Weights of a small mixture-of-experts language model, trained from scratch on English Wikipedia.
Size: 12 layers, width 128, vocabulary 1837, 10.8M parameters.
Experts: 32 clamped SwiGLU neurons an expert, 4 picks a token, a sigmoid router.
Training: a variant of Adam for the experts, 243M tokens, 3862 steps.
Below are experts of layer 8 (counted from 0) of a mixture-of-experts language model. Rows are named router (the router's row for the expert), gate (a neuron's input weights, with its number), up (a neuron's input weights, with its number) and show model dimensions 0-127. Each number is 500 + 40 x the weight over its row's rms, rounded and kept within 0 to 999. Numbers have three digits each.
After each expert's rows: "comes after" lists some tokens at least twice as common just before its tokens as in all text. This comes from a sample of Wikipedia text that the model never trained on. Tokens count by the router's weight.

# expert 6
router:535493508494536443544531452478518445471531593452499559468445536389399548548536477469470528462543500460529449551511430466509486531561546503604442464526498479475515487538515553499513482458492501553398489514501566581468429491529520517458424514495504515495498496522489472578542431484518579507509525551499557492512479525496456536516542462469550469527502493484465462496498540516512542525500
gate0:528468488525441513528562464478501509498562473434491511513471460451469540594540474418507464478541472553500404511478464563529504537517542475479474488588554577556478529561522507544519486524429479519437562543479540549454505426571484455486454570509512544517615476486507409527450464488527503470528506533511508497488492465546479521486518477540540504512460540431478514520520548474445528500512
up0:494507461481482504539545523468484501491538457520489611398490494457521450539552551425415503531518444583509446536499496503550513514514503496485462501506447549573516495547494520523480516493548547464429564540425545514499481515595451451508462561487500550456512464460502522482472520417484450502526541512567542474565486478530460528476520468510527499537456456480417461582471473545463499506466
gate1:553484412527476539474519502432525485489539441531458541509444497479530510468526514482542481472519482545542481478500438481531445486490477488483577567454480477484498441477583559487486536563543471560560564517427478576576508461533496503562437535476543484503399487537548438509525479560546559489505530546436524455494474449533480546515554510507521526509524511458550533556485472567458508528438
up1:542461464489486479485497524507538497468516559487504593561452476419457531442509473429488494410524468545536452536513445566537482489452496513505516476507491476495512556507520495488457537585515473564448556569424487545542501417535517512541454534473495503485523477506478383492498496502512590493510543524428524492493449466528409513524509476473530468508536542493515488569479556520423549481437
gate2:555457479491501451485586550483542490520507507473483485472479431482467530565523495440515547447527559544540462545524412454553471500493469456521466492567534525431447468478563584483512451580546516440486487560521526538553508518500495480509430532458547462471534465485502508533621484565564564560539521549475508420508514481458507529517482512503471550502523475535499527499525555422481475483501
up2:487458455486467398515552504492537492457475521452510518457477454480493583557589536422439501492543503476544446495517478545493443446519471530547493475547536472502464519411558516502523444587523552476466479541577551546479488468529514447437477529493534451465536481524533522598552495469538553539530523528473509480571518540484510519513487495442563495547433468534491564482520508452476533487454
gate3:465468407482553493517588560464464501472532530550467452494481488441464514547481451426472490457483502504514404504495400493524509530512514432502468530535479469479430492495514498466488483506583537390446450491484504488497530561544504502538454495491556532509578464463542559480499450481461514486543468493465449512540463588405539474504482496450457491457490487496498497452506466477492578461558
up3:504512508477412427543462537556524508452508516461471509485435468481449499497523482427509565446537446475465474492489526499540464470529451481568543481567513511506499482506502522495535513593434491575401504571499516523513495514527474527440377572536485525518570475468456405520492515451559516526507539536491532476566529488517427495542474564490549470529545535543494530545522523465480531496482
gate4:513453485554477572506487556495513505469502485461517578503470497489465511515524452532482538450580485398476459464493494427576504506471548476520458489538484543458492491508438588500567546500519499511476513501526503557485515520503482534537517507448515446515527515519518488586566447502441507512454445535535532481527516541548482599482531396519575453455551505514448544549434495500438511519410
up4:492456493563543481515521545440507444447503520500478542453487536449536464544538436478508547353530523506498466492528470444580505475519465499510498529465457505445487506482430566482470504499526561511497469499495490528545494528518540530551473472440538546492448471506523566544562477541484589503445502512529482472636564531502503487496526448490566489520497490460440552514434465519446528554474
gate5:473480515530480433536524545539509459481520578477471556510446501487542482470523469559548543519493457498512468557508459483426413479458570545532513488453549487451590533546419553492470399454550532476472494512479484544501511503507509533387563524485481460566504475535519539534564489481498484534500476448534491521509490441505429533522446460473574530541495502474485480551451418507481519435493
up5:446461515520491407499532450515484507477526570502484450541467555490486510503547524492521499501486426573476419576504518448414448462505560483533522485522558474530624550498438487591511429551504555521420498516480483567546503534475471544460526516530505520579548516506485512517530527479486477544497494442522519498509546458549533447462472446511533536530518512499507512515503422406478518492467
comes after: " |", " ", ":", " in", ";", " ("

# expert 8
router:516544478426521479506476507459578486551567573483523480529485494467428524550534508491496495408497475477486465507522450459568465475446511494562513488497543520488489488491496484521551511537482406553467509576478546509534444505534478503463387531530508541488451538474528480557556528540508552487474484585555534526468476494584427525576534466598503443536478501504455536472456498506480480446538
gate0:493470579438529476442480531456528430448515552494421511459471520499543521564506518560471498456477513524446524427544474491511400447457442451477483531494503531408465488509504515461546480521522431541564451554457480518496462478549498434519477484537502540496518518518529490536422506519444505510493545513483448478438405514528423514505538527512410455484491484511569532450436529528515526454474
up0:459522483532538569500567513526490438489466529521532484467505474459486549436484417513565544580460485459521499535488508448539493510459512560487498508537494487520496566556495429494495490450443510516461580438507509440445442482521527498458452563548471587487534539529482485499493412497487466490476454532428530445489605578554470457482561494499462505545472496528504544492528494461484548439434
gate1:439472489529562504519499420456572491528508479417494489528486553552550459444547528481446525418559485482486451517526556474527452542468508491441532525536490506547560404499509514522469499554526470517472526517435446547530513512487543455484463578514477594489502471508512481502515474519534554487493483558516501472536538473592451520502376464508431453498525463455476558492514529580519489476513
up1:445517503530493540445440491477533504524529503476517506562578540544472482501462531468466485441466438515513514475574534500481496531441571445546545534492475492511528435474437524508526516557581407519496493542489487556521502508501511492487466556456518545496535510536496502486473497524511555466466529544455485505531553377552487556564364451546404453476541484498499533500522499461558500462495
gate2:599481427432526446470539522483541528539552553485507488562493473499481510446496473476536470434546438518492457522562490538495480494443460506467493540480523481469513504511506458456558473480448439473455557532546536478514555455546483486506474565481546592476511578461482463563566389491543547538513562531470510490452519509526529523509497574544449484544444493578490541508452527555526516520485
up2:483565438413535459473462515491561529539531602520535478551407495507498482509437475487523483444476438596507463537555469537536444476424501473510484473514488471508525509482464437501457485517475415548485534553504507506501520466512475452489457512518519547436438592488503467516558517424499537463533548540429536504423488531566447517507486538504482505467474516530454522476443541543539531538501
gate3:509499454449496494422460466461548547495468491565476513510480464505488550533527490480481437423483438519467455520551584500562498531465490483469463589551549444466496547543506480513446533458490460553501461530550556477485453487520517439487424544491430509530451455579491476553473470446481573492490547520543489529442483471581450509533564501528485571480455556497556551461480462551514523470497
up3:450502462498516580462433485484491486549507542499432502513520524497492502538473506526542493429563425519446500510447571447533485434426476538531432538502519488497512515567523473530521499479520463594439447532530502518500434530497531480523417559480533525489440522486489497557492522514488597512501511566470458523531483529508436524564507539486528436446418584461440523487415531520500542517510
gate4:531506503516540511523469435493536459466493517538465485527511446478390495508537510526454425435560470466427470517567480493487452477580491464518516539524541450419503451522469458543477517571459547600438496505478532529517512512503421508545463501559562513525547516539428470510532518561434387518449511506550525461498498522572503504521485519567495517494528491463493504431519466486523503461453
up4:403544528531436514498428448488520486518496587480554460483473498405519507460466488496484494452480535512536409591525476468563591476486535487500498424532503495545548544469449463547506435470550565488488577484515514496481544521495510586527488562407470523533508494551492465508499543499470508508511426527525509550500537522539519492539535482523408515501458527567453458496487463476532499488540
gate5:514495468374520449415551554525522481494507596483495501507462556488483466531476492454517433453535493451523475483568511475559509514458513519563496478504492537489500485505460506489495473554527459515476492582456562531479444556488468500532474455405484537453496559452512445537517490614468500484534485545503516456473497485573493499577490534558539412460451526448468497470534513459480516432493
up5:455508522429527438443489501516520504509517501385474507440446483467477510552526492552553465453524524490533524450512454502410517544491450504545539507475471560477539436566506460543493516600516488476456458523521613539512509548488439454556516481507504548501453514469531524502530529550526547420514494598473553530491539541515493527572544496539514418497500503520467549519531543434473507483505
comes after: " ", " L", " l", " d", "L", " n"

# expert 14
router:506470528496504478464599453483547483553507525475478539495430556460420541506567508506444530453487481522525479559463486519549476515531543485544428460500578516520448494460486477541577516447495456545471520464419556562439447450520419437426451470502505495497486444457505484560515472491542498484573520511503579519495482510544444510537495471525505487474485592545503439495541548507542522548531
gate0:551506527396496526511531558489519449536530511541593532527477461445483431501550472509547468511494474462537449548456476559501510442512519422546470487521467520455478538518506468435562476486537496457545533498530513455560569475589470439492426491483539503492513511524546454614492467479535507486530467484540537543514518492534458478566482485562459492485531485480563515624528466468490502459488
up0:504504488416477567473508543455589457551539445539586521566505482436497504459538514458454456505459461481509462493506556516462481518531473459487464484509456474445422527586497430533497488476547447475513513560413502452505566499530491475587459514475530473493549500496546487582533512467496485477510514511513537494526511534556445492537492486520505488473479504479511568550459472559412487381483
gate1:553526503497491490504554407368519518519529526520545469487568563479610514520513524501522520516463488505489460417411490448479491456484523546586545500504525573505495498455481479513531468512519574463532547483517547542452524537510472475466455477559514467518478520509484525475521496532532453518478565567495540488497619452516477510502535525478542476494520498496464531476596435419466509495470
up1:557516523487479547514570449528508540512486511462549462450497496455554446503497530452481553521495529579525461434466522437487504498515476519536579523478513500438519438478452501477522487498472534463498526471511525575442500484539429447493456423538483430519445475568470503547501462550581469469513540591489503474526579470549466501565500472473609508522555543556536503477543458460525505527564
gate2:526484496552599470432540466493585438565469523510470464463562498530489487404462501419512500470499456520493541499489404512531480455510506479536503486553525514453550493459512534550542484607510519516528567574500531543522611447496462507528459545549513417518518543522488470499498592514511584495519489549485471478548523505510545489505541473560502471514489539532510503475550562488474518483492
up2:523462448556538494442618505514535497469525537503498501388460528471476434447532494386495470524563469547451492512466479487544467540551472458475456492527503513451503490505511552575581530555478548473435538551534512566462570463520443476598474488507537460510492479474487513543456496500498513486560511508506513478524495489561492481502566455505539448478460507508469531487544521421465484464568
gate3:545546464428529515488512487544500447450488433546514518392527505571550497574493522527523495554440500535589457562479431425492415470504465476497487533472474524498427504461533500500444462459526531459530522538427526495536500493511576498473517491535564471500496439505457589520533475516524540434494480543498544447540471462553493530533557472532467471523508548516531536582470455560514493489509
up3:478509461421547450484486504539465474518568515465506455441459524453550504503415510509497522421571475470462579475556524500547523543489534436453496478503525524471511487481421484503451463491445489541486478488519447501499478461484484538436570466512383494449484561521485479450464559577501538452436449519528551518570471472528492482523478506528555469513494508521476462488531552528623470516471
gate4:542395489476569473436503578544581487412488491449518513494502453536572530506519510538538517474557582511541479531510439535503457549507559498524481498585499494526525498512603483526509527526464497465487489539550555541459536470518473508472444541524498460545576515525515499532475498481501530487427581525566513459472467489537462494473466426522522473549543496497515578543539532432484450541511
up4:591530482533596521497540525512517567462441458480467493488454477527496464508555496450483518533554521510494487509504480490548436541543550460540496521538530577484526473462556474547517493528492558528426536526558536551425491457532492446478458531602515483519608525511476459528489447484464523453425500539543548521505485505500467497476486480508531468558581549495489542512569577452536480556541
gate5:477501557458608463439501583516516457489551458530521452532501497488481480470564413421558482455499415503476526469546446515523458528493486549528457477529533525439497497478490541541456416430507463511534529518540493454459434497512459465440509488496549532495560563510467497490445487468488505473467496522519559528522518479575493554508566454491461524511544488502479505431514525443416597480516
up5:491494465512560489446526543541506511503573559534545510497476450489535435464450484413534469429580440451509531522501438487515522482537509461535439485541532472493497434425495551481438451471539499480523497477548486443505438519510453477446564462514478459490495586476502547572465499530489474499509461489517497538506521438542544497568520555488536508533515526433448553399583494506479572513531
comes after: " |", "|", ";", ",", ":", " in"

# expert 40
router:543480505510511519475415503530532438543507513485531568492471508431442529524511518595534532465423514471530492584485487501501495566465470482520552431502583487445480532481520529521531470482505479550403582553447579525501515463497490525491464470532537530466499587560571468504600515536531447557422486532502547497526473471487450506536471432529524483549516529497474507482522500507480456438523
gate0:556494475469509504457492533476503506461586516524566495471399560514511496513462581477539523501477492428546474465466520464533400512422512394573441590526523526448487475494490541518528468458545517494469480497462403517507530524564550484535498492527465463518426516484556461547499434512528461519503512490526499536499490464527500548536513527490493487449472570549526426453572494490477509480565
up0:448468509474526431545520515452513461438543441479498458533458419465496573445527461487487466482505545454454502492545501537475505463499543520562458555446537426509451521489519498464501489389450477534545554526428527508516581505517513469493541492524521462507488498498465535556490494459463471506526439476509554500504456557521416503443494513469486536596440496571596540516529495533443486428499
gate1:538400432543490492487541508518564583505479528428515503497445493481537470504485451532505554521502493467425498444571510515513431486534473454541544489430555555520525563476425510573449520523458459449445549469539480530466479468464531471446543504459539520532523521424489459519512483574497552499439552487535547394423510466478538494510464502513589487529507503477493464495478522473534503467488
up1:459451548521482548485499465500548457588483515457460516516470493519480494549584406536481609556463507484447499474529476504487456487496482482563586496432417549517520523481482507514453475503503444466390581429450466541551532513526484518513514516451509522421518498460452475547415498534486556513501501518539515463545542495496528482511443478497521423573546493519509495481508461515505542487554
gate2:518519477528444450487522533510582486514491472485587533503476492532518475555469506538542507522511496500488443512550528506534531519558556440468462466511495470473467512460423557475459473542416428533388503528451498542498434538559497489493554441465431506511467497545460486559475549487455526553458516462562452492494473502505567490510411551586507434507472524460559531504475535532557464558517
up2:522528565508523490520496463444516569474516537447521478501467521513517486517507465508427493431544516581503518560508509528438451457519463465441496504568462476428453451584557438550517493450537523434520420531596490545457583489441557488489434540423529481460509515490526502480485495527516502468521485454506516422423483518536509484486474553554494532545518549545485497563516497456430524499465
gate3:560510463470506511448568454532546524552482547510482479482486485540508543493507465500507539387452553458516511386483451498478506491484461523497553484561603469526390485561524591480482545495598446528475608551431482482465505422499519519465538562537511493490444486469512487521539441538509460509508499432509460482501532516482478514533521522522520497480527490486512502524563500554479479462479
up3:543500518480520473477515397489505463551528504485514492524504484551478563487546496460514517452472567476530478437534460532492534449466468556500554471507523586466435460547506552474468508460591460532526612498421517441486547479502475500475531539529431467512410468445513509495570512512574454453508444513452479496518545499455473519565541485516481479524532500481542490482527498586412465537546
gate4:480511440403551526450536534525496481466509499529469544497495471471532519462502444482563488452520510465484508526471492496493461442466525461551476570475430536525457496499470462423464457378442487453460451536509444458485487514480473473551482555510524542529403493448535437533511558586453496487538529520564504494485536485481478566548488535458488518498418539531542452523578503567504494497439
up4:461492517470502530491558477543461459493455499582491595497546497465524562429476476531487514487530500449462508508452556560460496401455485511509486501555498456514441498539510489454504485493422481484438458528555475501403484545431516489466509557449478509516450507527515557540568496621488494496449550491472504508496518559466498520527489542482515518515460477534568418525506500602534516549438
gate5:571487490497519474537489464499528522449569472495490589564510535501597510530523476459418469447495498584488449497527462445557466462570456515601437563563523500568533443455502485544549497550466526503465476502534498555490524512493442472537551492468556448560487471453500480555525555555455530494486501470550493502476498462478465548551532501511479550455465549496465581451508548489514506465473
up5:442545452464542494488489486488540503520454568483502476462495489489476548516456515551533556527527420471476505505485514567427573477450592508417522506473460505497512476498468544548453496491511461439552518442579515499500474537493542535415532497510384485450442547527437543523415474520498480489514518522518496483501530533550536436474499537516510483496536392515517404529515444472544525539514
comes after: " ", "20", "19", ".", "–", " ("

# expert 38
router:497473496490499487407582516482561462518473474435499527528497476422482583521555460454482489387521490440507504592556486467533551563521496457552490556561529557437490488496433543540577491455460487463488524509453498546411457452548515449488502515540525565533498523475499494532514500513557516538475498585537519495486521450529464495486504484526475480496482575491508522523595495474443537485486
gate0:522444477454515454485488432486519482592465549472463524549535475476517545528542492565506490477537511436553458619505441537555525492459556467548550539474484490476545513491413514473498496428511505485497455534487512489443449438578505497467489533520475489492461451534475552535508418448525530479494489566519483586512517506530509503535492500567547501557425534525627496521495497542507462474484
up0:517466477407456494461542455473487501535432527458483538528504543431490465515552501549572474458497555433521496593476504521517520507459574451539551581511503522431511473478436543465491473458513539493450431507536501490408438439532490502527497571522537489513496459528500511546498454454551547477442479581536511545492543496506506504495498489609520492550435505560540543487543503507523431507485
gate1:501610546524584491499501515579490455512539495514483530475445436481545485472572472472496488502496454484444503556534497569490489435557498526533441528462546475523535462564507451574513526480482433513489488549457504561561506459502523448447452499465514463524496527467455546503516483476588544531487489506473504491527562438465500479480460504498564434521531460506557529554487589503401431473528
up1:532566515517597438564440527588516496516549551526485439499426501488477527461502534496460522509522496484506525543531545533501490537535511520543455568572498518512465501479596394546511506546474487481562517584539572490582565455538484531486452487505497506555473509498443449469540503551504424509445536473480465481433495495520477528466485515427515527454522526468437453495489502480498487425482
gate2:533438482448479456433560479517519513441496539542494508462584508534455540514439549542470525478553482386536528503468478454541530525536481502465417439514526488492463473463457529461529572519574430474486481491452453545533468512489507508500516425545489530553565494541528533487579478506523521500434534586574473455517551424469469518476506492470501429518459527438499499554553498503465503530501
up2:570504531454502471408536478552487498470535516513507481500481478499559538524488498582477522439543489441498530514486494540519542540448459530477506505549504520545458496526451541493468520428519515495463496526495469515516454467449492460543501486604573513482541526562470498526547485456490569517524558597577508437522636500498471507477508521547526475589494542483558537531531475509430586485481
gate3:480524484548493485507546514492532435534504492502461495549550503479552488477494491533499470412556529479559488582500454479534506545499473449538477391494553507466490472409525524461515452484470451573471585518448540528470531515522485463511557555489486484540575471597535512518515469517520522534521440568550426464546462454460423518496542515513435524514444533545510524541570500513475568510544
up3:539616506463477414533541523480601462439403526472448531485532459432479504457524433465451493508551507457448523573548459533474466601560501483530462515475478487506478511420544500478514441531499457543478568500507501521438533488488493503468528455465459478510517504575520506499544486562497594519479562541523479506553473448522446481452541495517527522525538484533513486455527501531465520509470
gate4:554486469505505495432483487550500441541489517449497558487509491515486503481599555499552564448491495426513516549509442528499471518493543534479467564551531538488500493556465587554517429543415481405412442476478579513436496521518493558544517474473485525504446553553476470547504485541543505526496527527530474495428542524567484512472476501531477547493475487527497401521525508419530494553510
up4:545416474472512448398486545555504498384454492439470527495464389499461512406542513521485534450548504461533524519500431539506527525506531487509450586509489518519516438487492578494546436532534472445415470490526545492514510497497556534510529438444506514509506474521513489531532493512547549539484545512480500487437476460560496496490410470527469559494527474453514476429542494461521474526537
gate5:475586500518491455513533473463526475482467540487479514533584497554534530506512541486496561497536486533453530502476568458550481501529526437496525500543540542443509515613488486493480513471483495510464488599476504426486482451437578509513493532519498475495522453520467473486578559468501463520430573473463496468454437524547563486490575480538503534453577473547545514511616515465485453507426
up5:527484460484552472483561544556503591469553524441442463438492424505466523507472493486441482487501543506466540527467489477525498502463529527498463480482520503479491493518535499522458544508470529543444404555495480542480476465507507460481504503463548509583476388500531403508424551520571531515452521460496487491491401507521483503504530583438571525487563557549449436480550523526471460453507
comes after: " P", " the", "-", " of", ":", "a"

# expert 0
router:621474536512569494490522485567578476577506514447473573514466484535477552500487499542473558522486485489485457547483530469491473513477536474522506509447552518522500454487451513508508449550485523509443547564443551483535501425492509509427444489524533516522540539501489476512514465543570565432526480522495576451523528503592471546541496535444597436538476517517494505535590520490475529453451
gate0:459457532380518522538534566513550481493466587537497490509477534505467575500523521518456567553541482523470511459467490439424461496489518466531496536499508499431477508527470449511519450512531508464474476524560481542520506368463506422445446538504530470493454520443442542510521435542476526452556487565552462417551436504492467518489495542533438471544481475476502512484498565502548515464486
up0:522528528465489470524532421511464542513463475550533465524556501426495486543482452518524438478521488539584508552533440539470568397458496442514611504492483539565498510494438519581473485466474521555476541502540532541404460525471516508428478478469387560522538538500515452462552444451494499488512547465513510532442509503497463503496530526508453529577533507482485476467478511469448491538491
gate1:538484475490513539505498523524526556552518532486440536487486534524497547484409518552496560527485534522478509461419521504453497516481511487499492537461461562507491440479472538463481520586595529463536505450518530531473484511517425483540438565502506512464520548595510472537520460485416492426490438558553497520463542477613518492552572419553485474501532541495548522499552474434439481465493
up1:556568534532449473492502503474578537527498516464433503528494577516491553456505479539542529499490528528464538490508544456504422535497488500488488506480469451497514453604524473487531490589566509564471518488495484477499522500539460513562436467500433564487474530504473432497537483443510509488452483498504496458545562444564522486464598442465532441539434543477537541479497445451420460526411
gate2:477513538452564539453521433545541458501498476490513570468469501531472503478490484410481463473561434508492517515451443409511557562520477495515557527457540532503466506480466515488498486476516507530490518537535418489488534443487525436470492454550547430604484454561470449494482431497483508543478510518512540465458512455550461500510517561433513508472451570558472593524597437506463500492492
up2:489483553527607543440547461576521447518514460551490573499554503535522552504471467478490487508505490524495501517490484414534462560468515507504536481429576525509508531482472460514512499488549451463533481464561452538496549443465525483464423516504564488515476474530492493484494422526501482479491474506486479487484512522578473548504450578436549419456481528464459591503614432537496502564514
gate3:457452577478527462467518452525549460504501496484506463500529493501500531515515474505479517512506511461464490476488533483486448508499422489527467548527506505557565423595510472537493527422440534549472459529436498548516528449547411491501440538396542474528569501517453430512453495465491500411551548461476500559456493546480469513494485464485568396440514511479534594507465500527473513512446
up3:518491523499556490395498468495538415490527412517542510515523500527510473534518455518477473546427518464449483502560496497477495512478509487526448520472563516549437463506409494521493489458453485524525518525445537579434499545509431516493536469470525515499511480437465479482455534512505460506548494482488519572469470561489452538500527480504546413508414537510568546452507458490624448469410
gate4:541476443508562538544561434468577532580460561549481501536528442479476472518498463518531539492530437419504500538545494481462444495487445488449504484457488526529531531596530526482459495493483490544500451569510481516543394523552489525510516511530492527563460521500509452537506474488580583464498560532563543457474458463547490531465548506530494537537577513501524439509520546572432522499481
up4:543469479530588572500487466467582522509423552459479496516589548569555499456490489547518535506528481465488516577539432443439508498463539516447495464417545501531474485552576479432483530525535520578503499502428486485552485514482490516459538511475559508523544490444472545479520508476616517504448544540532495477488499507532507510490446551502503437498545555476581513477556521549534520478505
gate5:500518509430493438478507547546508510529520536522553509420502453508421509514458422505425478485505482535472440538492479519518453521599544496529541580536512524458515457497506466581499493502438497479507587569495523492539459461467543486469472533465572538518604509531537560508496495541521524455554484479504582556495524445610490527542482527481494503499473471510538409536454467488470496472465
up5:442514532514545453499446527572436519484507555568476566424480493485486514527498417523478476492445523493516511523402487467484485491532477561518588569483521482532536524483457415480454464495494517515504590604477465483479437485431521500468534454478556553530524571504503593512511488470514512497553500455497539436457518523530522471571429518458560511501490481512497462488568478474473517453488
comes after: " ", "er", "or", "g", "ig", "ur"

# expert 49
router:496483476483508468448562433481554438553549516492503483472432493451449560475530472513503466491490500502553463563529476403569567500531512446543482555573531521548505470431459548500570471464484491538470470515487444553524494510525442513477468509506536504522520548465450467565560503530546531534433454556544573533495527444528430533544531468565466430489489560413489521519534531499520517512477
gate0:470509481546478527503533504589530512489503514537489533459512544458509572494447524499468455475447446457467522541487464469554512527475521516500503554558505514466429435499439536483539423447556521477451502503553479538473527429442499541591468467563557487586451515519510542495475515568568459512509505563556494469491445528524474468557492557524545435479497590420522486445490441499544545498490
up0:501611500470458478515484441505502495542491448471517553533539522453532492490525474505489516508516474543467445474549522545496498483478482516469603457520527467457575516533522427567500495513555515441415523495474514415411423451426550492500533441551477488524491455497437471430519558470534503508531556490457518512543504491482546534506501479452442554512531527560538475526501537484446466501391
gate1:551522559478499552433482438444561557596506492447474577503583505534529521562521534471530498453457491568461514493536485475539504462448494431578538437478517531501475499483495553474503505545520556612486493534409504506540487550533483453526550487464514487568507497514462532538468480536492551439511518519491487525545500522522499467464455522590486469552511513531526551551494454544517477415476
up1:587514479502449482531491492553461487456464488430505494505536515498477484510460452495537474495516467473447531544489517495500527433492465522468552498588548447466566537487473569563409526453471484537448459496576448545499486566512511488440505503473461558601534461491509557491452535471548523511419444500511483530596469511549563460519540516489511493617487482571527520510485514479467517482455
gate2:463557583415512494476454504520532500474571534517528528488547500449524499569496507487470452526456547512495532519548527439522459516523450454530496443495564522519558532487470493526523446517501448573450489507545554511533576549573445498527481525472551397491471486536541550575481461511558555463488523515487510521531471500520502474510537415553484510565542546496487574530503558565487515414455
up2:560561536460524448412443553432520582425536484501487491451509478464427486528486568416464488512498470502479501551568557436449472483557506433509461456521544607546481476499504569419495474521498512551546488502512500564505547527530418517526486520447506497517483523548540506541528480540532463471475544468493519473555495519519559515497559468529503552515494477457471507489531408506489461526463
gate3:523521460500465520533530475556587511483559557482575478427498527539450504448525512476548515454568442484511477476520500515538488457523508532483481522434542505455491417572472499485513407511516510586528521621535506576516487450448452439491459538500560542455523546482474548519544504542510514506517513509532503552445490471552414511545513526590517464527502470447476476533501482468477573490512
up3:526457426534513517506540507499532494438558502501517490478444467467451527437509505507508418453532481511501479557535466483527563452537483510489417464512527459446495443471487515476562428477474522501539491547534476500533502499466411459494458480495530447466451590458485604538552484586488522529499513482532524541454503518483438515586519456599537429486502504432438502532498464433475545518485
gate4:454515438491542493537500482536535441488521510527419532484510449519566527467476469520460489463519496516494506520452420485467512438560530505515541458529549480489529446590585536591486506497534512442494551503513504534483524443486450440541462519530462530464564507518528448577428507501502568507535544544511475496516396550499527512565517464506531503522448463476449512492518575488436593540558
up4:479452457384569501478522524488537523503502489489479511539472445433458485468495499528498486413523449482485571533470535458509485474519533478560490541470459475521490410551536535552581450421509554517485522514473489492501517500453514469427563469477415536500434464508586514461507505418586466515482472512503488558497470505481477542603547504463490518525446427449491468516494493536528498518551
gate5:555512448531616484487473450508528490560479474531432529434505401479459529467503488528490538443564492455530546514457530411521492523420556477556498457501469531462475484518522464475567469522442537487519505484499489520503465439626468520501436495426494552548474437496458484501533451490568448531529562500524538507437477451520469489506484472523454498473507531554467561507530530535473489486459
up5:526491437499583467479470438469523456550488470526456475506507437521448512480456531556502508476557473428496481510470497439502491561419495459561493477457456540523476527481496433470566474488477500539546469517498487559479480470625496496539468493475442507471440465486517469485517430516550463516521553512513557513416551496491467493461486439498399446431496549542459554449555554558473481516520
comes after: " |", ",", "-", " (", ":", " of"

# expert 31
router:517494486484523516441563488503529489536524537453513488536519448435472571514488448485535546485515452492508440523549513509483555552483513463572523544567593497518562505436495560548467449480426459578466522522438499516523427472556422443420417542531534512535518495527533497565502477489567462529516499551534514466542521476489424519566532493520528455541434559483488542534498507512448534476498
gate0:566451530478489568433487431484527431511527484530537515501495472465488489562517539519484591499501445557532536515570505455481530501393512455576460509476501474436513456454471580479468420432451441501511492503514533496476468444494483453462531486478555533526437505552461536510568461487535586487509458490448515433563546511462524516506500494579522473516544562445513488455465503541459510514504
up0:504456469455538489393503470535529531493485465528512489505555505404488478515533554487478544496546493589513486528568565429516520517423480482531447580521473545495542480468464528470515493490458450473476517475533475486527444497482477481471532502448499466499466445514530465460562539498593501495514530555511482451518562556445536461459484498599564514420606471534507551521435504538528501512538
gate1:582596496401545433545485513572479444459465552461462490473421504541537532502486416503581518459527474543489517511553497538493499525446498512492480534462539440514522527463525536503472571530482517571462516506439521494486478570524509461478418504472492545588486437532468506568469446446546462480504564438543466500490496454562486527529536543480483458523492488519587515519497485488462490511493
up1:469494462500484555551525493550515516484528489534547460497487506520506518435496447523526531463596474505471505445527443479451473556428464542470555459543491454478428532492475524562493495563482564547463476532548580499494530447570541436431516564482478547611548508466565484513513481582544509466509449488523430471528435517564487483502477504555520460460430513494497466505437465492459518524470
gate2:510517478553516522448512549492498530477569543498447476536555494438443543495415521514490531431458509544569503438483513534523484468491450492533499543443519567525475504451421512516522470439515513547495554554474493548409550479540515497521458546527553523546506426512524441561483479452471526540507421532454547567511482536549412508503577439533563490486466457474485530548479504469464471475446
up2:545544413497493522470452549531546532463480456525460476507574463497490548473425510498502520418447519509459477467525453544463468461504537568555588488415500456491468488489491514539558448450509479598505555548508511505492515497463500525547494564562451550573480455552432488571459456517470467505490530487480493476549521536547427519497545524524544553497480443455494485557490495477531410483496
gate3:549510546458505574461525540562500480475501531475562520567416512467443555460516479439528533530525554536491396528584416549458505509438540477472552452503503540431517525475448508498538448500501531538418592488482553497518533505595493473440499503458485491510476526519484475486519537583520466531537533505507519501501503519547462523535474469452524440577419512467530525513484506486455466534485
up3:519492525481497566479526541517519476475513542493530521480553489476497527418580450443520546519480490513492454567528475534448481540494518470549550460470517518491455496511418485578531467487489484540449632513498555502503544491527519418433499531538520457482511526480429534459504476596454447520547572488503462425494497562514482460505465481489516514560409512569534476565470538513442472550514
gate4:464519551476508553520514444547537465534432463535571535531495527525450479457489528412586513481498445518459528490427524503532473552463499465550547496516582484498485518487489520513537565518432445458482540515531505572454476465512509445479493570437509458524509545567532472611461480583486548478541447515541446443491448483479539490502480432506470464584498505471478535533513557474491535462512
up4:453505488446529485467509473549448464508493560489498512541588524605474540518509560462534524375523519494523429476427474515504478504543529472470466531488548445527522558455420553513529493498488479472497462505439570592433506447534478490505473484539580512536431491554508479557449525394541486499491453540524529539542470491516470508447538477480502489500442434504464491524533491546513522495486
gate5:584505525467531487502507472479535540507509537488535552492507464466435589433511421519478501498487483536510507462446488502540465498499462501575452491520571487556526435485490550491469447501449480518455550518489470464552513427467451494537364511457555496542522491475503538482541545517483515486542524580512510476458456404527480539527440547511552571595491578535522539534478508518492445502478
up5:501519469532580477503491486460479506531558511531444534470421447488534481448424438567462492516469535559522478512520492496554473411439481509432527535480518460489462514525459510502420516466494498535528491579450444467529524472483526469517442509486558478523465471445508521478535543409573526553452524479421475427471411408513502534495458490499496545512453575508476508552497529496490469473440
comes after: "-", " |", " the", "|", " \"", " and"